Experts of a small language model: 64 SwiGLU neurons an expert, a softmax router.
Below are experts of layer 6 (counted from 0) of a mixture-of-experts language model. Rows are named router (the router's row for the expert) and show model dimensions 0-191. Each number is 128 + 24 x the weight over its row's rms, rounded and kept within 0 to 255. Numbers have three digits each.
After each expert's rows: "comes after" lists some tokens at least twice as common just before its tokens as in all text. This comes from a sample of Wikipedia text that the model never trained on. Tokens count by the router's weight.

# expert 145
router:159119111141138154121121146151123145077098125075097133146155113113145119115102157120162114121121132133101101122101197112124089122116118122174148125112136107109106122156146143096122137158145108146116133161081150126125145166113155102141129096129143129124109122115132093136153122103119084132134121150082116143142139115127130096126102097143116096129140151159099108141089141152138096146067114128116119135124128130178167130112115122122166153114169147113176187136121150106150140139146151106098142110162087136173145137142149094149138126138080127124145153108111138139132108160074095155
comes after: "\n", "\n\n", "- Family", "| ", "| Gold", "- Order"

# expert 71
router:149101112149132157149086126118133141106111105130098155139157099096138077122132147071152100117141140108123139146110135111139109103079157087158142125126179122103108131143130147104117122170130101089114101170093123162158117144100142103151147163109138148125113140106127105118103111126106121149127122175119109144140127128139119119160099106148125138155165133138121107155098095132148080099131119106126096117140154086160152135103112082106165115143138158139138137156120132104176128100105151123095150118137112175125158148148145116139104182118086152150138165115113073140124099158081124158
comes after: "\n", "0", "3", "7", "4", "6"

# expert 176
router:189098112145094151143108121138135127132104093086078145132137122099138089107108163112132096090144101146094118139099134112082114082129155121125165141089149107073111114142154138143088118147144091121114103128086091160172138142121173081139159078117132156097083132082123091123060083100130093147157126130141107151158108083143116117136130133127101134129119153127154098143104105122159117136105145102102097141108167145135155099109105107111160175146150138129162157148078139123144131117145108102108156118117138129128154131149140147160111118090088137140168137122115130124133138153136120144
comes after: " | ", "; ", " (", ") | ", " Ag", "| "

# expert 17
router:139133120143107154141089170148154160096126119111095151133157076099181118122105149110153128117131121099118094151110144130109110116090142128127164130116140111111097106147127125110121093139145127121120085129113109162142134133106139125149151106122127143125115144102108100153118088118130071171149114154101116131156151105139113127123130087147109116134150186174118105129100085143176126143101119123111110159122140104145166097104101122105132113171107146124139154167104164121185120096144128098097155105164126139159145170146158121163083181106141147135155128140134117135142117128132135196
comes after: ", ", " in ", " (", " ", " In ", "In "

# expert 160
router:122112104115126153141120107148173134087109138104117127160108137126139128123118153116133135104111086122116148129121117083148124128133157134166168145117172106109101107149143148121116123146154111086079129119122097136131145137142130122138157102141151139122120160120108098138124119123116131136158110188117122140131160124131080112159084092151117123179146139138121108186142101126131121143131120083096079183126168097133173127119137104129138125146122158093098128111098153124172073120145139130097133104167126168128150159156145080140096159103107159140191149151100111142109112145119093149
comes after: ".", ",", "–", "1", "5", "-"

# expert 166
router:146131094176133152140124139146138162113120101109117162118170113121162101111086122130136116096133102131083114144120159136092128115108131109143149173131131116098116117165137162109117125160144103107091118148117108145162117128123116092137160103074147143120121131110105117115119098094136090140168103149137088136149141082157133116132082107129136106161159128149097107170126100131158115184123101097096116115077128134137140135132097115122145158135172161130149139146134157093166109083140146121084128108187103145125160181161123107173100162110078161176147139136083101149132101175101103151
comes after: "2", "1", " in ", "In ", " In ", " December "

# expert 170
router:131119125145119157165111128153181117092118145125083134166106117122125113103104152115116135134133107122077141121116123108109117128128153135156157139097136105121092105146125170133120123133142100093127068163129094178129139130126129134147148109122151142101078135129110128151097101109140101145175079153123108133154155096166092103169123077156099120175122158141104117130086113133145125112088130090145119143085146125162118093123094096096141153143131165121151132126089146123164107120133121067102148114157135130130147170138130147144073162123092138144151142112127099147140146138122115163
comes after: " ", " | ", ", ", "_{", "(", " $"

# expert 48
router:143114093156124164148122162146138165114112111140122117125195093100153128108120148118132110133102132085117112175118153102110134096094102111133136148069134075104133126140130134054110117156123106133112117154107115148142131160116138081138149138110149160091119144104124121131101092106096107148135125157115108132137127084125134128129097098138136126147146151179105095146103101121142104133101118133100123142131160092153164140123113079087140139159132145116158139171139146086142138111168161121106146129153105169128150141151180109112111197118095146144135126137114118145141106170124118142
comes after: "\n", "0", "3", "7", "34", "6"

# expert 175
router:122109136114108150155127154183122146137104093076110146145114121101139123107045166130153121133135123132122122121128152092128076082111114087177163136137125109134095116165141119120117119155139114100136145132094135111129114169116157094170197116151186146108110167093131105160132108101144083145136101157110114140150135113131103093151105097116117132162122149119126128138128124132138140162090096079111135121089161136139150108108128109119147151143143115105140146125130131125134123141133138135115160124145113155137137149148139084152105136121094160162170136139120132160109111169098066134
comes after: "\n\n", "\n", " ft ", "0", " / (", "- Years: Team /"

# expert 154
router:148103105138112131149102135177178148102118108111108129133128103111152115096113130136141108118115112135101100137102122125119104107106152125133137145112139111081135108176119160104109110148144118131091116122122124141151170150122166121130150117114148140101085146129103100140129104119139073163161098152089120155145194123133121126135107130151110097154144163179104121134143077167179126149100113140109117153111165125177162090100107105110174140148156138126132145136108154113173123106114124115116133113163131131134150160163137127168128177112097144157148156146125114147128119161132088145
comes after: "| ", ", ", "- ", " in ", " (", "–"

# expert 135
router:107102117138093147169109153143134136135113115093104154165134126075166102144118117103150110067107121114119149171104136094099102118107165108141152171125164131113120102143157133101074070121137131109098096113117105147123160134094139116160131134102145132114114143057110114144098090106112116133115108122104131144170143107135144114121137110134092081142167149147133077142127088191156114177108125123115116146109136122123150109133099094116169121105142139111119136167093154125148096101142133122103136119167093133113129173142140100123121157118139164125129162165104099168138111169104102149
comes after: " K", " | K", "K", ", K", "- K", " k"

# expert 78
router:137110138146113133169107144122152138110099089102139144141121074070136108122097102090152083105102106124131153150106148086144091113091173123146123167122148118116092096145142156115125104129125118115115122128111089141119139152122178123191121147086161145133098151112127120151127107103057107154125062160113125136118149114139119110137125117157091073173167142139128109155124110125157095165117104104122109124117189098134147118109112128121174125122132162125128171121126178130144074121149151142144147133150130134177158158149150126133096136054119138146133200143114118132162100136127105127
comes after: " H", " B", " G", "H", ", H", " | H"

# expert 125
router:142103073140112166165126129158181168119122124086128116122164098110154125099114138120141112121110126078120098126073143104128135103125146138164163131100139111137121126151117148116120105136157132128106099138118095146147125143127124100146130116110175146114078127126101129140121098072125098124173074143131140125131122087114110112172129080161098113125145127131091087141086124126133108138113082099117092164119136107162161116126110103107154133121165131127145180140099156099130117104125149110086148123136122151143131124144153106138093157111112126137129175149090118133148111138100086126
comes after: ".", "\n\n", "==", " =", "===", " =="

# expert 114
router:143093122132125141130120129150125124101096081089122159169112104092160094091122140124162112128112133111098151120113152108123096136087138089147160135109151115102073106174154152078094098173142095084141133128106123108142115155124158122151187091122166147124124152087131127124131124106148114141123104158114107118151169099142084094125146121135108122149116160117078138159105127135157084142079081087086095116075158118138133126130076113106151127118141153145124126127101147118179142132141136138085149110132106124188181134145127100158080145139109130167191149150101132145133106133093109153
comes after: "2", "1", "–", "\n", " | ", "0"

# expert 173
router:148104101113119187177091160132181134116111099090119129127159115088125109125098105109151127120067115108097161129118163096133127066113158117137140132110164103094114122115164140123095100122126124110095112131121134151140143136096158101175128119106152115097091133123127112190110104113092102135137106156100101160113154103123117104149091115164118117165129118116129120160088134133140114177086117132121133101116144097191168130135117132109157129099139147101152121134128144118123118115135140114083148096140100134151136124139122090139127149115091145134139145156128116110183136148095113140
comes after: "\n\n", "\n", "==", "===", "andidate | Votes |", "C"

# expert 90
router:139118131165122127149137135139142149117135097107128161140152061097152112134088115090118091109119114141133132150113129094117089107075175122140130161144152124118081089155142162109113126142149110118100123133112093147128138161126170150177141142089165144125110146116141106123113103111075111152116102156126124147131166122126109105155130113141104090165171133129123111174110091142133116166097101125093113131117183102119125125111112113130154139113119120127134171146115186110141086131160159110114161112165127122151180196151164115155104121077101150150138178143124127117156107197128099122
comes after: " G", " H", "H", " g", " h", ", H"

# expert 163
router:154121104124136136123122143149167131075141151110121120141144112116151066093108175122138134132100100106111099139113148136120092130126153129139115118093131127109107107150146154108123124138142087115060107153116120132144112141137140119150128122112149148112108149127115110161116110112087119127147124124081102175170137114138119097133115086138137091146146142147110104166099123159132096136112121111113126167119125106159125126122103107133158107136202148107180165122110163110159121126154181117134132120132070151149139136143152131145131135116110147129141156131128096144161129153108109183
comes after: "\n", "| ", "- ", "wood", "4", "|"

# expert 144
router:150103113157118131131116121133145185139122109128124182139149134097128108125125118120160135107134112116073086168140149141112114104113135094121127164113152115090074129126164130098121087139109081124105123167079110134144116166125130116140172142108143119104102142095113106128106118108067104155142094128105102152177153099177114089162078111120109108126135153123084128132118103157122099162130126104097112128119129110141112110101106127126144174172143145083130134099107157105144121135143142129120136107157103172169113146147134107134119114136130161123130142141102117142128084175099125136
comes after: "\n", "\n\n", " footballer who", " coach", " He", " played"

# expert 180
router:141117088132103144160102149153172142114106109075099142135116103095136122122108164119127129111124130106074124163103142119069090129125127118124133126127159114085134131138141143125111110155138114125133101134112118144137151153115183113137145139124130138116114159118108134124076110072092045147169120142103127133144173111154112104130111087129116117177147159165121097126099135139168120162102110088119124157076163105146128100109094112111143154118125139119146146167069147124156117126132145104123163115175122140137139156137141113130112141115092155173127140118123118150139090125123113139
comes after: " | ", "| ", " ", " (", ") | ", ": "

# expert 153
router:160101108116106118143106128153148153142115134109117130141140116121155104126098132122147078151101097115127155146116156123131116122106144078134153132137150119100121092128177174126120104169120118093105106154084125150143174170156145110166124152077149124098106158123115120122135137124096105163160089130058130147144149118149127132136122126119109103117169146144113115167094115166122112162108124108132079143111128121180136126098115137110184153151157164125151136110104154078164088075139152134119137087134081123139134135148130112181115167107082134166143143108130122127134105131104094150
comes after: "\n", "|", " The", "- The", " | The", ": The"

# expert 51
router:183117083132099145120084130136161155112131144109122133146165126081150122117104119115173125128111093111098146132126193097098103126138138095147130163131157126126100121125188150111114089156143101122107093139097120162145140159144130124160133156073130127114135118128117132147129143087121104169128058141099113134148167109121122079177112127149107065115151170113127077150106107154140080152130055112136117158110119125196121109119082082116144145148104149130146108115134164115165101102147140120092116128166087159168141157152131145118110134131123134130154134134138101140123110133106099137
comes after: "\n", "\n\n", "|", "=", " /", ":"

# expert 123
router:138137110170127137159110181119127129103114099116105133143152093099177107110096160123128138124111123103096133154112139109096107063116137135144149134087129123126099106119150123086132082147146114119120123138095129117164124165099131112174144126128135146141121137125128140163113112131100102158119106157077104140157136106150129116149121096136121083138134147172119097126099107128144126135094102110119113145120156115168177095121100103099146147134149139081157125150090170101162128124159178131112138129171102169142115149138156132135137162097123141135147132130129123151134118155119124138
comes after: "\n\n", "\n", "29", "30", "27", "16"

# expert 178
router:138117097164086144155108135139165130082113135087076138136122102092147116110126161096133128116128139115079121135103137122100126110131135112137128122121153105121134120146125143120124112140146103105121086143126115153141122134116155099152141138112124147105118131117099125119085107082087046159173110153121114137163188129150118106147110093150106117194129153148124110141112114147159121151136091080124109172107159095141134079117071104127138170135130147114152131165077128120150106109149151108110145130172131146154148174147125124133088169125096138153125140116117091141132093120124109149
comes after: " | ", " ", "| ", "; ", ") | ", " on "

# expert 169
router:141070120139120141154092120147163134110102135120109139129141134116137117120110167112161114129114114121117108158101150109139124119094137094147149147139156116103106105151147140141098099158147091116076099159078114134136137160132130122167146154131153175098096128112106109115075102125113106157169097148111117142178142100134107111169133083128101133158151130140123114163079115121126117127120088069127125149128149128156160129083121082090126136117125145092161143142142130123167137086118131123103151116168072165139144171128166133126098143102125130165159145139114138144165111149141134158
comes after: "\n", "\n\n", "0", " |  | ", " JP", "4"

# expert 133
router:162106053130116157152090138137137155104073096091127129120127122078130123114127118119139123113120115103125120129139121100132129136082152119144142159097147107061120112202122145113130107180137089129103136116120100123158137149154151117160132156089147143125118141113128104125092076109122094143168110168117141161142124078152097106156134136170107120131145144144078104162101125122142120097123118105138105139103145104146166120114126099080160119147137118106122146128080149104134104118136133118086135124138099174157132127152169113133102143126105133149140123176088091149144121132121086121
comes after: " |", ".", " |  |", ")", ";", ")."

# expert 11
router:120123106177129139131104145148152167080138113109089131123173116130178118102128156099154098127122114102096129158110155119057101131101109117122147158085146090115130125143123161126098098139141127108128074132110088173138145141117104123147150100090139149118092169129097096132097081096097102133153119133095118152138137086121110104137124097155089086143136186158120091136116085116187123138113122110134111153083124102168138124128093086106135133178123127104140160135105137112157116093151136123114168127131106143149163163165144117140084173121145132157142136141120094147137108131137115160
comes after: " | ", ", ", " (", ") | ", " ", " in "

# expert 117
router:151105105183122155166101112142155133096092108107124138167126097072132127105068123107156124100100118118082122128103117079138117113101162122121128144115143114108076108129154147109115110155149088096103101139117099148148116147119158120147139141118143134119125141100132118118106136100119107155150079150106114151133178115147074127160110100169122098186132137143085120170120125137156118137106098071088097168120127080150128101093134123118125154132133181107155154161093141139156071124127171134118134095144132138138136165130123085126093145130091123159123178151112102143127116128106124137
comes after: "–", ".", "-", ":", "1", "/"

# expert 165
router:125115107180107173131112155133137151126104106117086143139184116113152113138098133114150125133134115117129134149123145118109111099082126102131130161116162091134105114148149133112123118146148114115095098116114105143172110132114118108140161129100139153120126140091112109111126105109124107145139119154119097153162158125122121113128095109164135117159148143154121085165130104129160108169132097077107088143116126095139168136117104125113123123124135133121142150151116144085145120088154163129056121112168114173137134153148134092163090169121100148154140138156121113167130119142099079157
comes after: "1", "2", " in ", "19", " December ", "20"

# expert 110
router:163104109149113145133101119152178114099098071102116160142142111111139103119094134119155108140118113097112125134100176104132072118096165109139150144120178113127079092131166159101116090143153115082091106152117105136203116117128154121145161113100145140114118149062127084142108131099121106158148092162108114144128188123153076114161146119161116090145145143112076093149103120144124066166099100101110108132102132113172140100105114126104153140163131167119126161119074154128153093118154132151107127123140109154146132156131137139165101141103141134138167147140108103155130110136103097138
comes after: " | ", "–", ".", "0", "; ", "1"

# expert 105
router:107113107144119132151129130137130119123101092103130136138105098119132100101119155110134132121065119109133138118097136098119102113082147111163135148100163096147098080136158162114126110123159096084105108132131108130147128131116135128128129122091178153114101179110121125135108110112138117129133130183137066142152163088137096112111150091135128129167130163156102112138125096111159117162090136110118098158099146122148147126111115106114101118137143137103159133127101132126145080114120168173123137104162130121155152190152150103120092185112129132164154148132115091154146119140097110148
comes after: " | ", ".", "–", "0", "/", "-"

# expert 68
router:137114116149086158152092164139152149118119133107118133122146129120163105145097142128148132122131117116090120139140170124116098116077143144129167142121128126106101104139116150115087116134089133104112072132108117131117144158104142114174138128104152160125078129110104127138104109092128086155186067168118122127165170126130128098161136110131093085128134147122114113163088111142164098134111110125099132132075139079149132114118127100101132177144140169129172149170118152142164119102131138126113115093166102142156124169161137104125140137126112137130144146132117132140153129137121096162
comes after: " (", "\n\n", "-", "\n", "/", " \""

# expert 189
router:138103123149110175169102156153139128113098118099120120119143106125151103117088145130140111101073128110110096133106168074099092102094116108156139153107130076091154074131176150110121117158115103099094103151100122150139143152128146123176159112122146128103073141102116116118116099133121100149145126159110112135140127122161090098122062105153129088134145149136120089141113114118131112154113084120104117140112130090174163147116114119099122145146161131084114149151131137103156113092146136119089173118164077136104147128141180094148104163085098133139153141139099111142149099148101089128
comes after: "\n\n", "\n", "andidate | Votes |", " |  | C", "|", "="

# expert 19
router:143110129141085143139104160164140139141111113095109161151128141069144098097115141104164120103102100139101132133094131121100129115114156115160168152133149130082103085129144145105127112128153125107105125144122128135152128136139095101124148136095138171096121173151116130108110127136114132142145108162091107170152137133147086075149100119163132098116118142134124122147125101153155099140111142142084074155107166135132171134130104100096140128170142195117152146161104160096137124099136154128075162133146091140146142118139155108126102129098126158156129148122147104143151103161113097153
comes after: "3", "4", "5", "6", "2", "8"

# expert 122
router:138136095132105160128120140135184158151145113079138127144161127096148124116114143105164125123097120092102109129103156106094110110127155128139150138132152107102079133145142142106104065155125105125108125137079107128142157151133139102156144119116153121116084131113094127139108104099100087135131109137136124136154142089135121107152113083157086114122139131161113106156077118120133097147131085103127125140077130100170150102128101121119154134142181128113157148147097141096124100107139144119117130122158110180145137131153139108137123125123140121142124132150082122144123105167102100131
comes after: "\n\n", " =", ".", " |", "===", "=="

# expert 149
router:125105113158099189134123140167122133104101113119101154160127114135137121113116146116138123104123110120120136132115134112135131113113116122124145134122174129112119108155138145105116114154160094103095113119132106154142142119094114116143172115116126138118119141102081114111110092140125110134138119152105109131141167144117091121137106092135142118192161135149116094165138085141171124136122127057097069146116131102129162114116121119109127133147124171119123141166134145114152089097136161144105145125156108153111143157144136071135117162102104156137140165137106098147108122152103082175
comes after: "1", "2", ",", "20", " three", " six"

# expert 27
router:144104106124118125155102129132164150120131110133112119127147119107163132124101118107153101147137098115104141123086179102134078111109132076147163157134131121097102070118162156123127097130135100058110078141094130169128151121163162111162145139093171116119096146117121101163138117111127114146133118148103116153133129095129113110162125137150140068128136161135097091169094126128132139147110096118141116134098128092167120152119103101068159146152135137138134095112123177091137094128130120113120160125168098149173157145144124154132125146089105133132115129157161093131120063166085107118
comes after: "|", "\n", "-", " |", "=", ":"

# expert 109
router:177084097116094155185113137152159149120106119119121101106148124111141096125119153103156080126114108114120141129095152095120081130098153098152157178098155127125129098137129149106098097188146111107093123131112122162118168109114125109185132140064153151100113133120112112149084097139132073147149088188082108142160124096110139130116126082128119112146147133151119138174112122134138112157083086100152118152113137105137122133119143113115154136165142143118134115112136154123169110099122148126107138103137109127132153174134127105171090191124141126145127137135115113159137093145106093141
comes after: " The", " the", "| ", ", the", " in the", " of the"

# expert 65
router:137104122126114158180093146129146139100083128093131130134153102110145124129077138124139118149119114105082136119115166106113093122088140144117165123125142110129104109126132150119093101144105108108094061161114101121121153177089127114166170126111132134117084140126144138138080098109116074158195104153128118167167145105142108098141098112142092096125117160124130124140091141142176086156095116108125123117069115126150134100110114104100142127156135155117190137167117149138153101100123129142125137126169114151143162144136118097139136126125115141146134124134116113131137126138104107139
comes after: " (", "-", "/", " \"", "\n\n", " un"

# expert 20
router:153117121178111151157102148145175180102097117099058140135152123129143086115120127123131104094141112107090135148097154118111111111075141123142150123125160126115116114132126165121111068142150105092125112126107089163143140140123118120145153120124134155118085175124097099144100087112118101135133114157125095144149116098123134114154111092159101112136155181137134104147120104132183121140127122106132106138122153123139155116119099107119147131188112114106125131139107168114130126082153135122118156113141127157140149168182139146144081167112136180145160132144084089128141094151136098159
comes after: " | ", ", ", " (", "; ", " in ", ") | "

# expert 33
router:144120096139111152134118146156147146090130080063124150136139099091117126110110144071138080129106100122096136146115132131101121113100143118156139161103144132106129107148136141097085104161132082110120134139082129113153150154127150105154145119113129145134127141104107108157124111104122083160133127121124113174145160094145129109159109082166096128126141135135125117149150110129171064176107107119105116151110147129150153132132120120088151129151134141097156159112096168126141123126146128117075156114140134130140129152140157117154076133116125150138139155142147101189157129172083104150
comes after: " |", ")", " |  |", "% |", " |  |  |", ";"

# expert 118
router:138097120149131151141100144146139125135133092104108116131115103098166075106091166107167114116079085106094144139135188102111099130119135103162165119090163112098125115139147181090108117185118094107101109131111105139119142161113148126166140127076152146119122159115101117111122124078113099120146132152100128176121127116122119101159093117134111105140141123112109109155109121129157119145110101120137129157085125111141118138105132111112137137153180158098136139134117167110165100088106120097141136088145069160157154137138146118143124138120110143168125137149116110153146126158094102165
comes after: "\n", " |", ";", ":", ",", "|"

# expert 52
router:161113092149115135135099133179193156119143117098109143119156117112163120097115153108144104126087121120085152116110131130119112117089138096130129154125118127079118106131130145105102131146131122098121117158095092142139160121137162117154164117104141145121128130123121084135125112101107099181163083163079126139150173112117103100134114117142129099141134138156107083142113117132167099156129117114112106149093174104154163134129109075123137135109133146121129157157093163113148088097141143123098140093150120117121144141132136119148088127111081131150168183144125117155138131157081122139
comes after: "0", "3", "1", "4", "6", "5"

# expert 9
router:117109112166104158124126190147144134135135118116129152162136126107189086126113133084143104102090115130114130132125180121139086099110115100150149117103148117107072085130152152115136124171143138051118096155105103133138158133104152121148117120085169143110110148131122096125128138112090117183142084157098125132134162100136142104132114080140120096147136140161121096155118115153153121150107130125111113154094130119132135141105141126123135115135155148138151153127128142115153088100144129129120173092153095139159133146143160142148086130107122137144131164142142124151143111158080131150
comes after: "3", "1", "4", "2", "6", "5"

# expert 182
router:119087111137130156174109149141150138112117131092105113125176116134134127104103174120157102125114092111105132185097142076108104095125141113142140142120132110110117118143155133130139105143138128111142101161107085139136124165093132109159152109126141146112098128114088115140082122110084079161161114122133119143150122136155106082165103086162131087132164145134109096155085092112133082136112076088104136135121134107164139133121109077095106158146125151109161160187118123111145118117149112138108131110148092158130118158143147115130094159098094124155183149154121108127147082140134105148
comes after: "\n\n", "\n", "| Party", " |  | C", "| Rank", "| Year"

# expert 139
router:149094105128105180158112146152158156100105099115110149134151105080125127096115141114153077138123110113128108135118164105079121095118148114134142153075125138122110111169142132136143099143138102116129111129124102142155144128112130102177126156117119132112106128111120126148135083077111084150165102170130126153133137110147098097147103110146101112139130158128098090132080120126174096171112103111124140134141133091159123130131128116122155126140120144102134182149099168124144113124160125113090186132142127140136124177133173114116061190132112145143164169131094107152161107154139099161
comes after: " |", ")", "==", "===", " ==", "Scientific classification"

# expert 101
router:153093123140075127165117134149134157107127087126106128165136113117151132096119174122136110111110089073110105158106143127098122083120123126146156140109123151094145109129115156121102131124147107092119125134100095132138158150099165109169143123109122169087125127110108104123103095114113105128134108131129138137130140122139114072148110105139132137129156141160119098148103137144163138159108158105124065152122131112134155102097103106077158148172168175107143140117140130092128085135153128152133171122148136148149130145139171143151130145112105128145147139107100076151118086147109140128
comes after: " | ", "| ", "id", "- ", "; ", "°N "

# expert 59
router:152109098146120144148094126177170128121120116111102128128143127084141109118112141120163110114112109103081125150116164079147105092117154136146158157133160104106092113149134142144116107124162134113087111141106095147136131130125117115170127150089135145116096123108118116162115145107114106147148100146054096140124145109116110116156127111145130092142154164144101088127089114155162089133097104133127094169132123117164163138114094093111145166140118131125178162123109147111159142113123163115106121103141115152150121166132119140141112117121105165135128146107125105157117119146124096130
comes after: "\n\n", "\n", "s (", " [", " '", " /"

# expert 66
router:174106082141118154122068121144157142113124114112118153140146139092128127135103121115148112115094086127112119150099175100121090117136140097165168164129167121126101124122168144135123115134145118125081104120073099143131129161130133131167117147104147110126125131112088133165123137105131122147141074148093109144156160099119116091141109112159122078135152173148108095131086101167152091151110055121139110186131140112175127105117098103111142134144122134124147149115115142080192113093123154102110122128157098164166128153148151111147125129131098121120154144135117116151110100125109072121
comes after: "\n", "\n\n", "=", "  - †", "- Genus", "|"

# expert 134
router:116097113147112132130112133144146116099106086103067147141146111111181107136117127109130118129124113103117089166118164108110114126131139124157165106096168101129139097132172180108117105149126113065132116140093103150110163140100141137157134091096170125107107168076130134121122107081115114133148125160135101168122143090131080118152075134126128120135136123134143130130140118114176150143109130102127090156131159106131122107085100110076135164144137143102140129132119146115136074127132119146111129110137132174130165161166167112146116140113095172169145137133107108167149097143084104171
comes after: ",", " | ", ".", " | .", " and", " is"

# expert 28
router:154112084135122168140108147163142162092100105106122156154113109063142124117137133080149084109134110140111134134099170121122136110093177108150133134120160124087109111152141153101128074132130097117094123139092118139158147127118172150162129138080145145118123136108125114164118110117126092151112084162122119176155134085149116130158138062141088134125146128134122091148127124152139092152123128127126106123117127117136149131119125120069143137125175158080157140123093165107146130105120144131082126080142112136156138164133154134151092142101102156154133148134113113140150119154103116134
comes after: " |", ")", " |  |", " |  |  |", "% |", " |  |  |  |"

# expert 97
router:109121079115144151145119131186150119092141124068089145141120108094137118096119159132154091122124127114108115117123167107118109119100108104135162147081136102099119117168114153092104113145141131114153123143090153122120094170115176121152188088129182126115125145115113075122127093097119091140132111127088108137134158081110127095132131098124102107157125183143100131145091133131144096135099097127091094127074163129134145123122100113108154134129154144127129136133127149128145129106128133120102151111169092108164176139152161115147101124129099142158145129144108132128152084129125127140
comes after: "\n", "| ", "- ", ": ", " | ", "-"